Weights of a small mixture-of-experts language model, trained from scratch on English Wikipedia.
Size: 8 layers, 93.8M parameters.
Experts: 80 experts in each of 7 layers, a sigmoid router.
Below are experts of layer 5 (counted from 0) of a mixture-of-experts language model. Rows are named router (the router's row for the expert), gate (a neuron's input weights, with its number), up (a neuron's input weights, with its number) and show model dimensions 128-159. Each number is 50 + 15 x the weight over its row's rms, rounded and kept within 0 to 99.
After each expert's rows: a language model's description of what the expert responds to; "mostly gets" lists some tokens that are sent to it at least half of the time. This comes from a sample of Wikipedia text that the model never trained on.

# expert 49
router:62 85 58 28 40 56 42 64 67 65 39 63 49 67 59 57 32 48 35 55 58 40 55 65 64 23 44 53 32 67 31 56
gate0:36 51 53 44 58 51 65 80 33 43 50 30 58 70 91 38 38 23 72 32 53 37 49 52 62 54 52 18 56 48 52 45
up0:53 77 71 50 57 38 57 21 38 69 56 51 52 51 37 87 46 52 50 59 47 37 55 51 44 70 54 51 61 41 66 65
gate1:29 74 47 33 40 59 69 80 35 68 29 61 51 58 53 66 47 36 68 51 41 56 48 63 21 45 44 50 51 73 49 48
up1:47 38 44 57 69 46 34 33 56 45 76 57 53 25 46 32 48 45 57 51 53 64 49 35 53 41 48 47 50 40 78 65
gate2:70 65 61 45 51 35 46 49 46 78 48 49 47 22 55 43 46 32 43 61 68 75 63 99 36 15 46 48 68 57 37 54
up2:53 70 47 52 64 44 45 52 53 57 28 46 59 59 50 48 34 30 31 34 49 50 63 53 64 62 53 31 56 07 43 30
gate3:66 43 59 59 37 45 46 57 23 46 53 72 65 48 10 52 63 46 32 35 40 58 25 50 37 34 81 71 49 57 56 50
up3:40 59 59 67 66 86 42 69 51 33 47 47 41 43 44 37 39 54 51 56 60 52 55 83 77 82 17 34 70 52 38 31
gate4:46 40 63 25 31 55 50 69 76 40 75 66 52 38 77 68 45 51 68 73 40 42 54 45 64 71 41 62 58 50 44 59
up4:53 57 17 52 51 47 49 49 55 60 40 52 67 41 48 79 34 62 59 36 38 41 26 48 56 61 70 50 32 45 34 49
Formatting tokens in infoboxes and tables: line breaks, === heading markers, colons, hyphen bullets, and the first piece of a field entry.
mostly gets: "===", " Location", " Coordinates", " Website", " Date", "===="

# expert 4
router:61 49 68 54 17 56 55 40 65 44 53 73 38 64 56 79 31 56 49 79 56 53 51 68 63 49 46 66 64 38 39 67
gate0:52 53 50 51 73 51 22 37 66 47 60 49 70 53 47 43 27 34 70 27 40 46 59 52 48 52 59 49 50 37 68 31
up0:22 54 61 33 50 52 71 48 59 52 66 50 25 39 45 67 56 22 58 38 71 28 67 59 63 49 90 48 46 44 90 58
gate1:66 48 40 39 60 75 56 61 54 56 58 59 35 17 30 48 21 37 51 66 70 53 50 22 59 42 50 52 50 48 51 61
up1:64 48 53 48 50 36 62 52 17 30 49 44 44 62 22 40 43 51 73 44 53 34 49 43 37 69 22 50 47 71 65 58
gate2:54 58 38 49 64 26 58 38 42 35 48 43 53 62 50 50 46 68 49 58 49 70 70 29 25 15 34 42 44 22 68 39
up2:72 38 38 48 66 67 85 51 45 54 68 46 76 59 27 46 29 63 65 47 67 48 35 49 65 47 57 55 57 48 43 46
gate3:37 47 36 65 69 50 56 52 74 22 64 24 61 32 43 46 71 34 51 24 23 56 77 28 82 34 48 30 33 55 50 50
up3:47 47 36 71 76 26 69 46 38 41 73 13 50 52 59 70 68 42 57 65 17 71 81 55 61 65 44 73 33 55 44 41
gate4:52 46 45 59 44 56 57 62 64 49 48 78 80 39 79 64 56 30 62 40 27 57 49 50 53 34 47 52 34 47 71 54
up4:46 57 41 44 56 38 75 65 79 46 32 56 87 56 74 40 41 31 51 67 51 59 60 81 76 92 23 50 53 47 64 42
Inner and suffix pieces of Latinate English words, often after was or were and before -ed or -ing, like det, untaxed, unpredictable.
mostly gets: " det", " sent", " adv", " att", " collect", " conf"

# expert 60
router:65 60 56 68 18 20 45 61 67 46 64 83 31 69 55 48 61 59 68 35 66 52 37 41 39 27 60 57 59 38 52 45
gate0:62 50 65 59 39 46 09 55 49 54 73 38 56 63 99 33 50 54 62 47 60 65 54 41 43 48 49 53 52 62 40 34
up0:53 54 60 30 60 54 59 59 73 46 48 32 34 70 58 46 49 47 32 37 59 45 58 50 43 21 78 62 39 69 30 64
gate1:49 74 58 53 63 56 59 36 93 47 49 52 62 48 46 55 48 38 30 59 64 62 64 55 55 60 50 37 30 75 51 32
up1:65 63 26 47 57 87 47 44 42 50 19 72 33 29 61 73 44 72 60 26 36 72 68 49 49 39 29 54 50 61 52 57
gate2:33 58 25 54 51 46 38 49 50 54 53 37 45 70 31 48 64 62 62 66 38 76 42 50 57 53 64 20 45 53 49 45
up2:75 49 36 19 39 54 51 54 49 32 40 63 55 59 70 54 38 36 54 54 66 43 00 44 49 27 22 30 46 49 51 50
gate3:61 33 49 63 52 29 41 68 57 47 42 31 45 65 78 49 82 58 56 49 64 37 49 55 56 49 55 10 32 55 71 42
up3:39 66 36 53 44 75 57 47 57 84 51 22 59 46 30 39 65 54 38 61 38 46 50 56 55 52 45 39 44 67 25 38
gate4:50 46 74 61 52 51 53 57 60 46 41 46 33 55 47 26 54 41 50 64 65 12 04 52 64 29 52 33 45 63 72 27
up4:64 49 54 45 37 57 60 35 61 49 59 41 38 52 53 52 81 76 62 52 83 54 49 51 56 39 26 48 45 56 70 08
Conjunctions and connecting words joining clauses, such as and, but, as if, while, when, than, more, not.
mostly gets: " but", " more", " when", " where", " most", " while"

# expert 18
router:57 52 30 83 45 53 63 43 74 45 37 63 63 53 49 77 27 26 34 68 37 25 48 66 79 38 69 77 49 22 62 36
gate0:13 48 47 43 31 83 54 72 46 61 77 46 52 64 52 35 44 49 48 85 07 46 25 33 48 50 45 54 13 49 42 57
up0:65 48 77 15 33 40 44 50 30 44 48 52 73 49 48 62 33 38 43 48 36 67 56 47 70 45 46 53 48 52 67 46
gate1:43 62 54 57 41 62 40 76 50 50 51 54 34 38 51 47 70 67 78 51 57 37 43 59 46 53 29 63 67 69 47 90
up1:55 83 49 56 50 48 63 44 16 40 47 37 48 82 51 42 51 48 50 70 53 66 50 61 78 40 52 46 50 33 73 08
gate2:53 75 34 51 48 46 25 42 80 72 47 66 52 45 44 47 39 40 30 49 53 41 46 58 54 24 26 53 67 47 50 62
up2:54 62 49 60 56 52 28 26 64 32 47 29 44 62 44 37 53 50 52 45 32 65 79 23 50 11 50 66 44 31 64 39
gate3:60 69 53 40 46 26 54 41 34 58 49 38 43 52 55 20 31 59 44 47 67 81 63 64 50 16 43 31 37 56 44 47
up3:46 26 49 66 43 56 55 50 51 41 45 75 52 56 77 54 57 44 32 25 25 83 48 20 53 67 51 57 44 46 34 42
gate4:55 53 92 52 49 43 87 63 41 57 69 75 58 63 37 64 57 48 79 58 57 57 40 55 48 51 35 53 45 68 23 63
up4:54 52 49 47 58 64 56 69 63 22 41 54 69 46 41 47 48 53 50 55 39 46 41 32 66 52 45 58 26 81 63 61
Word-internal fragments and plural endings in technical or sports text, such as fl, sc, ers, ors, ants, doubles, systems, engine.
mostly gets: " fl", " systems", " aircraft", " kn", " engine", " projects"

# expert 21
router:37 48 49 64 65 67 85 48 71 50 51 74 45 45 73 76 74 34 60 52 28 28 55 60 78 57 50 59 30 71 54 56
gate0:46 41 56 36 69 43 65 43 41 68 47 55 43 68 84 61 59 63 23 56 56 33 86 45 50 38 47 46 57 36 61 48
up0:38 52 21 77 45 78 75 71 47 50 47 36 48 45 56 52 45 64 53 50 43 43 51 50 12 61 41 52 48 69 70 57
gate1:58 54 57 83 31 60 54 51 34 35 33 52 73 23 59 63 47 24 48 51 74 68 60 65 67 08 52 43 58 32 73 61
up1:35 22 48 64 50 83 54 52 53 51 54 57 57 37 35 28 52 52 27 23 61 70 34 44 35 81 49 73 44 55 29 51
gate2:47 41 40 54 48 55 57 52 38 57 42 25 37 58 59 33 69 65 48 66 52 50 81 49 46 45 58 61 50 42 39 84
up2:09 40 46 85 64 40 33 54 28 55 49 80 54 46 46 25 50 28 55 17 42 58 29 58 39 56 34 45 58 60 59 41
gate3:26 52 30 51 52 45 65 61 32 69 50 55 51 54 39 53 53 42 63 41 29 49 59 41 58 81 55 57 47 40 39 56
up3:68 35 88 59 50 47 52 77 73 64 61 59 35 55 39 47 56 40 42 63 36 54 62 55 29 52 41 54 46 45 51 53
gate4:63 68 30 51 68 75 43 71 48 37 76 59 54 33 43 63 61 52 62 22 46 64 63 53 48 74 51 64 38 44 54 38
up4:40 52 16 43 56 37 47 69 57 91 72 40 67 45 52 67 64 71 60 66 26 46 51 32 59 83 67 68 43 27 52 38
Letter pieces inside German, Dutch, Nordic and other non-English names and text, including umlauts and van, von, der: Auschwitz, Achilles, Sigurðsson.
mostly gets: "ö", " Ha", "ä", "ü", " van", " Z"

# expert 59
router:51 45 65 53 35 51 29 47 53 52 77 82 52 70 64 85 67 54 48 62 57 37 45 73 86 49 67 59 36 54 31 58
gate0:49 35 45 52 25 91 33 57 48 36 50 30 43 41 49 49 38 65 56 52 42 34 92 82 37 30 51 52 43 24 46 26
up0:70 59 47 51 51 57 48 33 75 38 71 38 40 58 33 42 52 59 71 13 23 62 26 41 46 66 61 35 90 44 55 66
gate1:40 46 42 60 33 41 40 38 37 27 55 54 42 40 47 64 42 47 57 58 48 50 53 65 77 37 32 43 34 33 49 54
up1:70 42 57 45 47 69 49 53 41 54 43 40 36 25 60 35 60 55 55 55 82 50 24 55 69 26 75 12 37 70 55 48
gate2:66 59 69 47 33 69 50 23 53 50 54 33 33 52 45 51 28 64 38 40 56 49 53 58 53 62 48 38 40 36 34 44
up2:41 68 57 55 51 51 40 56 75 54 44 50 54 36 42 39 50 42 45 52 69 54 58 28 84 59 50 26 19 61 67 22
gate3:57 50 85 48 52 50 60 51 37 82 60 60 57 55 74 57 56 35 49 05 43 55 39 68 72 43 80 57 65 47 61 41
up3:48 40 64 46 57 58 59 61 60 28 49 35 41 32 56 45 50 48 67 71 54 30 20 42 43 24 49 02 57 77 35 52
gate4:60 40 64 57 63 31 57 64 33 51 74 28 85 74 56 26 85 66 43 75 80 72 55 76 51 42 38 43 33 41 40 32
up4:50 46 43 76 63 54 51 50 43 56 29 53 65 79 52 40 52 31 35 54 72 74 51 38 26 36 62 66 72 40 67 23
First capital or syllable of Indian, Arabic, Thai and similar names and words, such as Bh, Kh, Ch, Sri, including non-Latin script bytes.
mostly gets: " Bh", " Kh", " Arab", " Am", " Sri", "ñ"

# expert 2
router:74 59 70 71 36 59 57 37 49 39 42 74 45 75 53 49 35 29 49 54 57 27 45 67 47 42 43 73 57 33 42 22
gate0:48 61 31 33 22 47 52 53 45 54 65 19 67 44 40 35 57 39 56 57 55 71 52 62 57 49 28 31 75 83 58 51
up0:51 56 45 47 27 65 57 74 39 51 50 70 59 53 56 41 45 31 25 59 56 32 56 70 56 34 71 54 55 60 43 49
gate1:42 50 43 70 38 52 48 25 54 48 56 64 72 60 35 49 37 58 58 54 76 34 64 69 28 58 31 28 43 66 42 47
up1:53 81 54 49 82 44 32 56 36 77 56 50 48 35 59 26 59 35 56 53 47 41 52 34 72 51 45 50 39 65 52 88
gate2:26 75 41 42 67 58 47 48 34 37 53 35 77 57 32 63 66 48 46 56 41 46 40 69 40 50 46 46 56 19 72 61
up2:69 35 75 46 64 44 46 54 25 47 59 64 48 60 41 80 39 50 52 49 45 19 49 39 35 58 54 71 69 32 42 50
gate3:51 12 53 23 36 69 51 39 68 41 50 51 50 57 45 16 61 68 62 54 27 13 54 45 45 51 42 09 44 56 62 64
up3:37 39 56 59 20 53 51 41 58 48 42 53 34 55 50 56 15 23 37 48 45 65 61 61 79 55 47 37 53 41 92 53
gate4:51 56 50 54 49 53 62 30 63 42 35 56 44 03 64 49 51 24 64 04 40 47 73 42 56 49 55 69 53 50 56 49
up4:37 54 26 49 57 49 81 70 50 62 46 52 60 79 36 61 54 49 54 60 61 43 50 06 40 41 63 31 21 96 47 35
Century prefixes 20 and 19 starting years in dates, plus initial letters or pieces beginning words like log, Min, Re.
mostly gets: " sp", " b", "20", "Sp", "-w", " w"

# expert 45
router:68 46 42 60 42 80 63 44 53 45 62 73 43 53 52 82 47 68 51 65 46 34 54 76 34 30 69 52 46 70 59 35
gate0:63 65 26 59 53 63 64 44 45 50 24 99 43 51 56 63 25 38 48 29 32 48 46 68 29 42 32 23 48 44 84 47
up0:68 45 59 58 33 48 42 21 61 37 32 20 52 54 42 50 19 36 36 46 49 73 61 48 63 68 50 68 25 70 66 88
gate1:28 71 49 55 30 91 55 68 43 50 57 41 60 57 61 41 60 46 51 40 61 45 60 76 49 39 71 22 41 42 49 36
up1:41 51 67 62 50 51 49 47 79 47 44 37 59 51 65 57 23 64 35 47 79 33 47 11 63 59 60 64 30 58 77 56
gate2:25 69 54 44 67 48 55 70 19 67 49 44 44 56 43 54 64 43 55 57 45 47 18 38 74 54 52 46 57 69 34 44
up2:37 47 59 51 42 41 53 56 54 53 55 71 57 49 64 46 71 34 24 57 16 27 09 74 32 50 39 32 63 50 44 55
gate3:51 61 56 45 36 80 44 21 52 63 69 57 13 59 41 49 80 68 41 48 28 33 25 57 51 47 65 70 45 47 36 53
up3:61 60 45 48 27 48 27 52 30 49 20 48 66 43 39 68 48 36 53 51 56 52 57 50 29 43 47 40 58 49 75 21
gate4:35 57 54 49 56 50 68 46 41 48 66 59 83 54 90 51 45 60 63 32 31 61 32 49 48 39 57 58 40 72 66 50
up4:54 57 49 63 47 73 50 49 99 51 83 47 56 48 25 38 48 61 59 64 72 65 32 42 30 59 45 58 43 67 51 55
First pieces of capitalized words, especially month abbreviations and name starts like Dec, Nov, Jan, St, Mar, Ol, often at cell or sentence starts.
mostly gets: " Ol", " Dec", " Cal", "St", " st", " Nov"